{"d_model": 160, "vocab_size": 8192, "positions": "rope", "grad_clip": 2.0}
Below are experts of layer 4 (counted from 0) of a mixture-of-experts language model. Rows are named router (the router's row for the expert), gate (a neuron's input weights, with its number), up (a neuron's input weights, with its number) and show model dimensions 0-159. Each number is 128 + 24 x the weight over its row's rms, rounded and kept within 0 to 255.
After each expert's rows: "gets" lists some tokens that make up at least twice as much of what it gets as of all text. This comes from a sample of Wikipedia text that the model never trained on. Tokens count by the router's weight.

# expert 23
router [136 121 127  98  96 141 150 126 109 146 132 141 196 118 193 103 125 118 127 130 112 107 119 144 120  99 110 130 152 177 129 164 144 180 169 152 148 163 114 136 124 122  96 149  96 155 112 103 144 135 116 118 101 153 140  98 122 149 123 129 109  80  94 116 134 122 118 142 103 146 183 159 118  75 134 122 150  71  79 108 102 129 118 140 164 126 134 167 132 151 178 113 157 152 143 119 131 123  96 135 131 144 107 142 141 156 104 105 120 124 165 155 127 144 149 123  76 139 141 114 131 102 136 133 114 110 127 107 136 129 126 115 140 152 142 103 131  95 112  99 134 121 109 121 126 131 171  86 185  89 111  93 139 113  93 134 101 144 155 107]
gate0 [109  98 123 144 176 133 138 118 118 139 122 121 158 100  87 123  88 131 116 116  92 136 114 125 121 137 148 110 140 181 139 141 132 118 168 111 136 195 117 102 129 134 109 164 135 166 125  70 137 183 173 141  94 143 122 133 117 160 131 167 130 112 120 105 165 113  98 151 144 150 147 131 154 150 136 158 149 135 119 191 142 136 114 145  87 140 114 121 157 133 119 136 122 118 104 146  78 166 130 128 132  98 136 121 136 136 155  95 144 153 107 157 121  93 121 123 128 146 161 125 174 150 129  99 104  98 133 143 116 148  70  94 101 130 131 144 148 151 106 139  94 100 127 165 103 112 109 103 138 130 137  73 117 178 117 115 104 135 138 118]
up0 [179 136 139  98 109 125  92 130 133 155 128 148 132 155 177 109 116 163 105 142 123 114 146 167 142 145 103 124 129  91 122 128 118 119 149 140  62 128 101 177 137 139 136 123 107 114 140 134 102  99 122 124 140 124  77 118 136 138  98 181 156 108 103 115 166 115 113 149 106 121 158 127 151 128 130 138 126 134 127  75 127 153 115 132 111 130 135 141 106 144 151  95 128 120 135 132 152 103  71 113 150 137  90 172 123 185  93 146 130 117 128 113 120 124 168 143 137 136 121  98 123  78 145 139  96  86 130 150  60 160 109 109 132 174 144 105 157 104 155  94 158 133 129 121 148 192 151 123 129 152 109 122 122 121 113 107 139 127 162 122]
gets: " |", "\n", ",", ")", " (", " and"

# expert 19
router [147 142 135 118 130 177 126 125 106 122 140 123 138 131 159 113 157 146 130 159 126 111  42 173 137 116 124  85 180 123 117 165 163 155 129 153 134 154 138 160  79 102 144 119 127 133 134 106 117 155 159 107 119 144 122 114 121 158 103  95 151  67 115 117 120 119 144 151 122 124 158 168 115 116 137 127 157  94  96 101 170 150  95  96 122 140 108 161 128 160 191  97 145 143 155  85 141  87 115 109 108 142 119 159 137 152 113 117 138 133 152 120 134 154 169 137 119 127 129  82 114 114 138 146 106  89 121  99 151 121 133  99 137 136 140  97 111 127 125 107 170 123 106 121 121 102 172 141 154 107  91 118 149 111  98 102 138 142 124 119]
gate0 [106  92 121 117 145 114 108  67 127 121 152 118 139 171 136 152 123 150 161 119  92 151 129 107 156  98 178  95 109 118 158 151 139 120 116 110 138 135 139 126 166 122 161 161 129 127 127 140 119 108 120 161 116 124 136 177 118 134 132 128  91 142 108 132 106 148  91 146  77 153 158 149 101 121 174 155 105  99 112  99 121 117 167 126 132 130 114  98 136 128  75 108 134 159 126 144 150  89  89 117 130 187 115 113 134 149 136 139 130 144 166 141 112 124 154  78 124 134 156 140 130 144 158 138 129 213 135 142 167 115 167 126  69 127 125  96  99 147 127 103 127 121 136 145 111 110 151 139 129 120 137  97 146 161 151 142 120 152 147 101]
up0 [130 119  90 110 119 160 114 124 180 180 132 134  89 109 159 138 112 154 110 119 128 123 143 131 125 126 105  97 135 142 129 109 170 114 115 110 102 147 144 107 136 109 167 118 116 131 116 142 108 118 168 140 139 128 133 120 107 155  83 135 145 121 130 108 132 112 182  94 124 140 102 116 175 141 127 135 163 123 136  83 144 122 116 158 183 136 109 125 118 141 105 158 145 127 100  57 105 151 124 161 145  79 164 109 140 108 122 173 169 106 134 130 136 157 111 124 164 114 118 109 136 130 110 158 151 126  92 120 106 118  87 128 109 117 124 102  85 112  82 145 166  94 120 134 108 141 102 185 109 106 109 135 122 147  98 190 142 116 122 152]
gets: "-", "–", " (", " A", " 2", " 1"

# expert 6
router [117 119 117 128  97 142 141 140 130 126 117 118 184 136 195 133 140 127 143 171 137 102 113 143 121  83 148 136 157 133 132 159 154 175 146 173 153 152  95 142 124 104 116 141  99 143 130  95 105 139 139 122 122 151 127 111 117 169  88 132 118  96 100 101 134 105 115 169  92 127 174 164 118  99 138 136 130  62  86 140 149 137  96 123 130 123 152 135 143 136 148 104 147 141 123 111 157 110 105 135 139 108  71 161 109 132 107  99 124 148 187 151 128 103 161 126  92 142 139 110 129  98 154 153  82 129 112  92 132 118 120 145 145 128 128  94 138 126 115 116 170 124  99 121 112 127 165  99 164 134 122 112 127 101  89 130  88 159 158 106]
gate0 [125 177 114 159 101 116 116 149 129  96 163  53 128 168 155  98 157 118 143 146 132 113 106  57 124 106 141 136 130 121  98  90 154 144 111 143 125 144 124 137  84 155 118  94 166 128 138 108 141 171 137 111  93 131 148 113 140 135 128  77 172 105  94 141 166 153 134 132 121 142 148 129 106 117 144 140 135 123 130 117 138 112 103  90  83 133 188 112 157 129 118 113 131 120 140  88 118 135 146 117 128 137  92 148 144 144 121 112 126 146 161 127 147 129 139  99 171 131 129 110 117 144 117 129 102 153 116 123 144  84 130 123 142  98 154 139 164 159 135 101 189  75 115 159 135 153 118 138 126 137 111 162 148 107 110 143 140  84 162 133]
up0 [117 137 113 110 128 104 134 120 150  95 122  36  62 113  93 110 120 116 110 154 144 142 133 107 133 147 137 147 115 107 179  74 161 119 135 128 112  95 130 120 151 145 110 128 132 152 100 182 146 125 144 143 131  89 112 159 114 114 138  96  96 134 122 117 124 179 146  91 138 144 122 123  76 107 128 107 103 141 137 109 128 109 135  84 118 157 125 147 122 122 136 140 149 172  92 163  68 152 120 120 104 136 190  95 142 131 100 157 132 125  91 118 129 145 132 104 128 121 126 133 145 137 143 154 121 179 142 150 149 172 136 121 139 109 132 136 157 153 174 162 124 114 128 121 122 111 104 142 110 143 111 139 136 161 173 126 127 147 144 132]
gets: ".", " |", "\n", "-", " (", " \""

# expert 21
router [143 129 113  91 149 143 153 124 115 136 113 122 168 110 213 112 129 142 114 135  97  97 116 129 125 120 115 116 145 148 136 186 136 150 129 166 138 123 103 131 117 147 131 127 109 139  95  93 119 156 140 145  75 154 171 102 115 152 117 129 106  89 101 100 115 138 127 159 102 166 161 148 153  96 127 139 147  84  82 121 136  96 127 139 126 114 104 175 162 141 147 109 164 151 146 110 114 131 111 114 131 131  89 150 117 147 114 111 167 122 167 174 146 129 161 117  99 139 141 107 135 108 162 128  88 133 114 116 157 137 142 125 149 107 159  97 126 107  91 108 147  96 117 147 124 129 178 126 173  86 126 127 120 122  79 140 107 142 166 124]
gate0 [100 120 162 142 157 134 162 121 139 152  78 120 159 110 154 126 155 107 155  91 111 133 139 137 136  71 164 163 148  84 159  97 129 146 108 124 137 101 101 164  91 142 128 136 135 133 112 114 151 140 171 117 138  98  75 113 126 150 100 113 137 147 134 123  98 129 135 120 126 145 123 193 119  89 137 152 157 101 120 118  81  87 115 163 132  88 117  62 144 137 117  91 142 146 130 150 126 150 113 121 138 138 119  96 142 137 145 138 133 107 145 169 140  91 135  96  96 115 136 162 120  87 180 180 143 140 114 117  98 120 138 144 100 121  99 143 124 106 121  97 145 154 131 101 139 144 154 127 124 142 153 156 123 146 108 133  92 115  97 113]
up0 [117 125  72 112 114 143 115 130 113 127 160 130 131 144 119 173 120 158 157 194 132  93 111 116 144 139 105 150 130 132 136 122 144 133 130 125 107 157 157 116 143 101 167 129 148 122 152 134 116  91  86 122 134 138 150 151 155 150 133 157  96 134 112 166 157 115  88  88 159  48 144 106 120 214 129 156 120 130 116 125 109 108 106 125 151 131 149 165 142 123 144 139 136 117 161 140 148 126 130  90 105 115 148  97 151 158 162 151 140 127 103 100 137 146 144 119 114 145 129 129 127 108  91 116 124 114 146 156 160 152 139 105 136 111 150 119 117 143 136 130  83 118 106 119  95  69 113 122 126 156  94 111 153 123 129  77  89 165 154 128]
gets: "\n", " |", " (", " was", " the", ","

# expert 18
router [108 146 152 115 138 164 145 121  99  94 120 110 155 153 151 132 115 144 136 154 122  91  82 125 116 111 117 128 151 156 139 175 138 128 133 151 134 137 113 174  94 134 127 130 101 129  98  99  95 144 151 119 106 125 105 132 122 161  78 139 124 102 108  73 125 109 100 138  88 129 167 182 148 120 154 140 146 111  88  98 152 115 122 121 159 119 130 137 150 180 173  72 149 135 115 100 115  92  98  89 152 130 133 135 125 137 138 140 125  78 142 162  92 129 154 113 104 113 163 106 115 114 163 135 127 125 125 136 170 136 123 117 158 137 155  78 136 131  82 133 166 120  92 148 106 111 171 106 180 121 136 139 126 124 115 144 105 155 126 125]
gate0 [133 158 123 143 138 132 109 116 109 131 140 108 105 113 133 163 148 108 141 127 164 118 114 118 115 102 111 104 146 132 156 185 124  96  93 110 144 155 128 141 141 126 125 147 114 137 128 117 159 112 127 116 136 148 113 174  86 157 132 107 171 100 144 127 130 122 145 181 155  91 136 112  88 114  51 137 126 118 129  96  84 137 167 128 119 106  98 117 159 138 151 112 130 168 117 120 144  84 124 144 128 117 150 188 140 155 162 147 105 151  98  99 153 111 128 113 118 147 107 109  85 147  58 167  98 125 146  93 133 140 164 126 166 156 110 155 134 155 108 118 123 176 140 119 118 111 124 131 141 166 138 130 113 106 109 140 145 103 143 174]
up0 [ 72 124 136  98 132 133 140 113  93  92 151  95 138 147 158 123 109 161 148 131 155 120  88 102 118 104  88 153 128 155  83 133 111 118 126 145 138  95 152 111 121 122 126 127 122 133 112 124 132 166 120 109 151 156 159 127 130 136 119  92 161  91 173 149 162 159 164 124 153 123 104 139 100 196 135 150 132 113 113 102  94 149 165 152 174 144 110 121 134 133 130 121 114 145 144  99 130  93 103 128  62 106 110 112 106 108 135 129 124 144 177 135 108 142 129 120 118 147  94 114  97  97 112 152 118 168 110 112 143 176 142 142 150 165 101  94 183 127 104 103 128 149 139 135  96  74 136 134 129 105 127 131 178 139 136 147 152 138 125 129]
gets: " the", " a", " The", "'s", "The", " first"

# expert 17
router [163 155 151 132 100 134 159  97 124 138 103 142 167 134 148 120 130 131 141 108 100  96  65 155 111 104 121 145 182 143 143 157 158 142 131 153 113 127 109 143 106 146 139 123 103 155 131 102 123 139  93 100 127 153 137 144 141 156 148 124  87 124  86 111 116 128 151 134 110 140 136 172 130  89 143 122 107 118  90  98 136  72  98 119 171 100 138 153 154 156 167 104 181 125 111 105 139 143 118 113 153 104 118 101 103 131 124  91 124  61 178 135 107 134 144 140  79 152 142 100  95 144 136 170 118 120 157 137 118 164 108 115 168 102 165 149 119 107 116 121 120  95 137 138 122 122 125 130 145 139 121  73 148 137 110 127  95 146 140 123]
gate0 [193 118 155  98  91 144 150  98 122 106 145 144 119 104 100  87 126 134 101 120 125 113 117 158 112 125 100  97 150 123 139 158  94 149 138 106 101 120 170 168 139 138  53 182 157 160 100 123 146 141 116 129 108 145 114 117  98 105 155 117 170 124 106 109  86 117 138 143 131 118 120 152 191 105 124 123 161  99 132  77 142  93 148 111  91 142 110 137 114 141 164 154 156 136 131 108 141 129 131 112 118 141 160 120 147 145  91 176 133 134 112 133 114 145 167 122  92 107 130 169 171 165  91 140 110 104 139 107 151 167 112 133 117 132 129 111 143 120 131 119 124 140 142 123  97  99 119 121 143 163 134 102 127 156 126 131 114  99 159 100]
up0 [ 80 111 101 151  89 109 167 118 123 158 129 120 117 145 162 128 156 123 126 118 131 107 111 127  93 180 164 125 118 124 138 114 147  76 123 167 125 126 102  95  88 144 161 110 131  88 122 126 141 134 137 153 139 123 104  97 132 119 128 145 146  94 131 100 156 138 134 116 127 150 146 124  91 172  91 159 121 131 122 117 145 139 164 109 146 122 162 147 118 108 102 158 164 141  98 122 118 127 133 109 173 119 140 150  96 114 140 147 117 150 126  88 122 164 108 159  92 131 118 116  99  75 147 166 142 150 127 128 133 135 215 140 162 100 157 127  89 136 101 162 166 130 132 106 160 115 131 133 127 192 140  98 123 106 132 124 128 145  92 128]
gets: " the", "–", " and", "id", "e", "ent"

# expert 26
router [150 134 170 120  94 136 133 133 164 127 160 110 167  89 153 116 100 160 161 158 132 137  52 172 133 110 134  98 211 143 143 124 123 180 151 141 117 155 138 140 102 112 122 139  94 134 125 111  96 145 166 131  86 136 134 125 137 133 147  94 109  91 103 115 105 100 144 126 108 114 125 153 126 121 127 124 151  66  53 107 132 126 142 125 126 162 125 150 144 177 144 103 154 164 131 110 120 119  97 110 146 144 115 129  96 158  98 125 142 147 133 146 136 112 176 157 111 133 136 101 129 125 140 124  62 127 134 114 123 120 142  91 132 137 126 103 128 156 133 123 128 126 105 121 123 112 165 117 121  90 102 125 138 144 119 106 113 155 116 140]
gate0 [135 150 151  89 110 183 109 127 115 134  89 127 147  69 146  95 147 109 136 137 114 108 136 199 111 125 151 100 149 120 118 104 147 131  86 124 161 127 107 147  93 153  96 105 110 156 106 113  98 144 143 116 157 127 114 145 146 115 122  94 114 149 136 132 102  97 158  91 164 124  78 119 162  92 156 104  99 137  66 128 116 137 156 124 148 133 136 137 156 139 115 129 157 142 134 149 117 129 162 178 152 176 139  92 140 112 100 107 130 116 147 128 133 110 151 141 139 145 112 117 139 154 151  82  85 106 148 100 107 129 141 132 141 120 126 138 142 128  96 102 120 154 126 131  95 118 127 132 138 154 139 141 161  89 108 129 146 113 207 128]
up0 [119 126 122 157 147 119  56 156 163 153 108 104 117 162 113 128 145 106 159 101 117 125 105 109 149 129 126 133 123 129 117 133 129 132 163 112 143 142 128 167 161 134 125 112 182 113 140 114 123 149 121 138 159 138 121 124 151 115 105 118 143 119 116 151 143 161  66  93 103 105 142 155  73 139 138 154 131 124 113  85 118 157 139 145 101  95 162 116 130 110 126 153 140 133 116 125 109 165  87  85 137 101 156 208 159  95 137 132 124 109 141 137 190 112 113 105  96 139 143 104 109 171 110 125 152 138 138 109 130  77 135 136 159 128 128 133 142 114 124 152 146 144 114 111 144 122 139  78 105 154 175 143 117  96 152 150 117  99 116 169]
gets: " S", " P", " H", "-", " D", " E"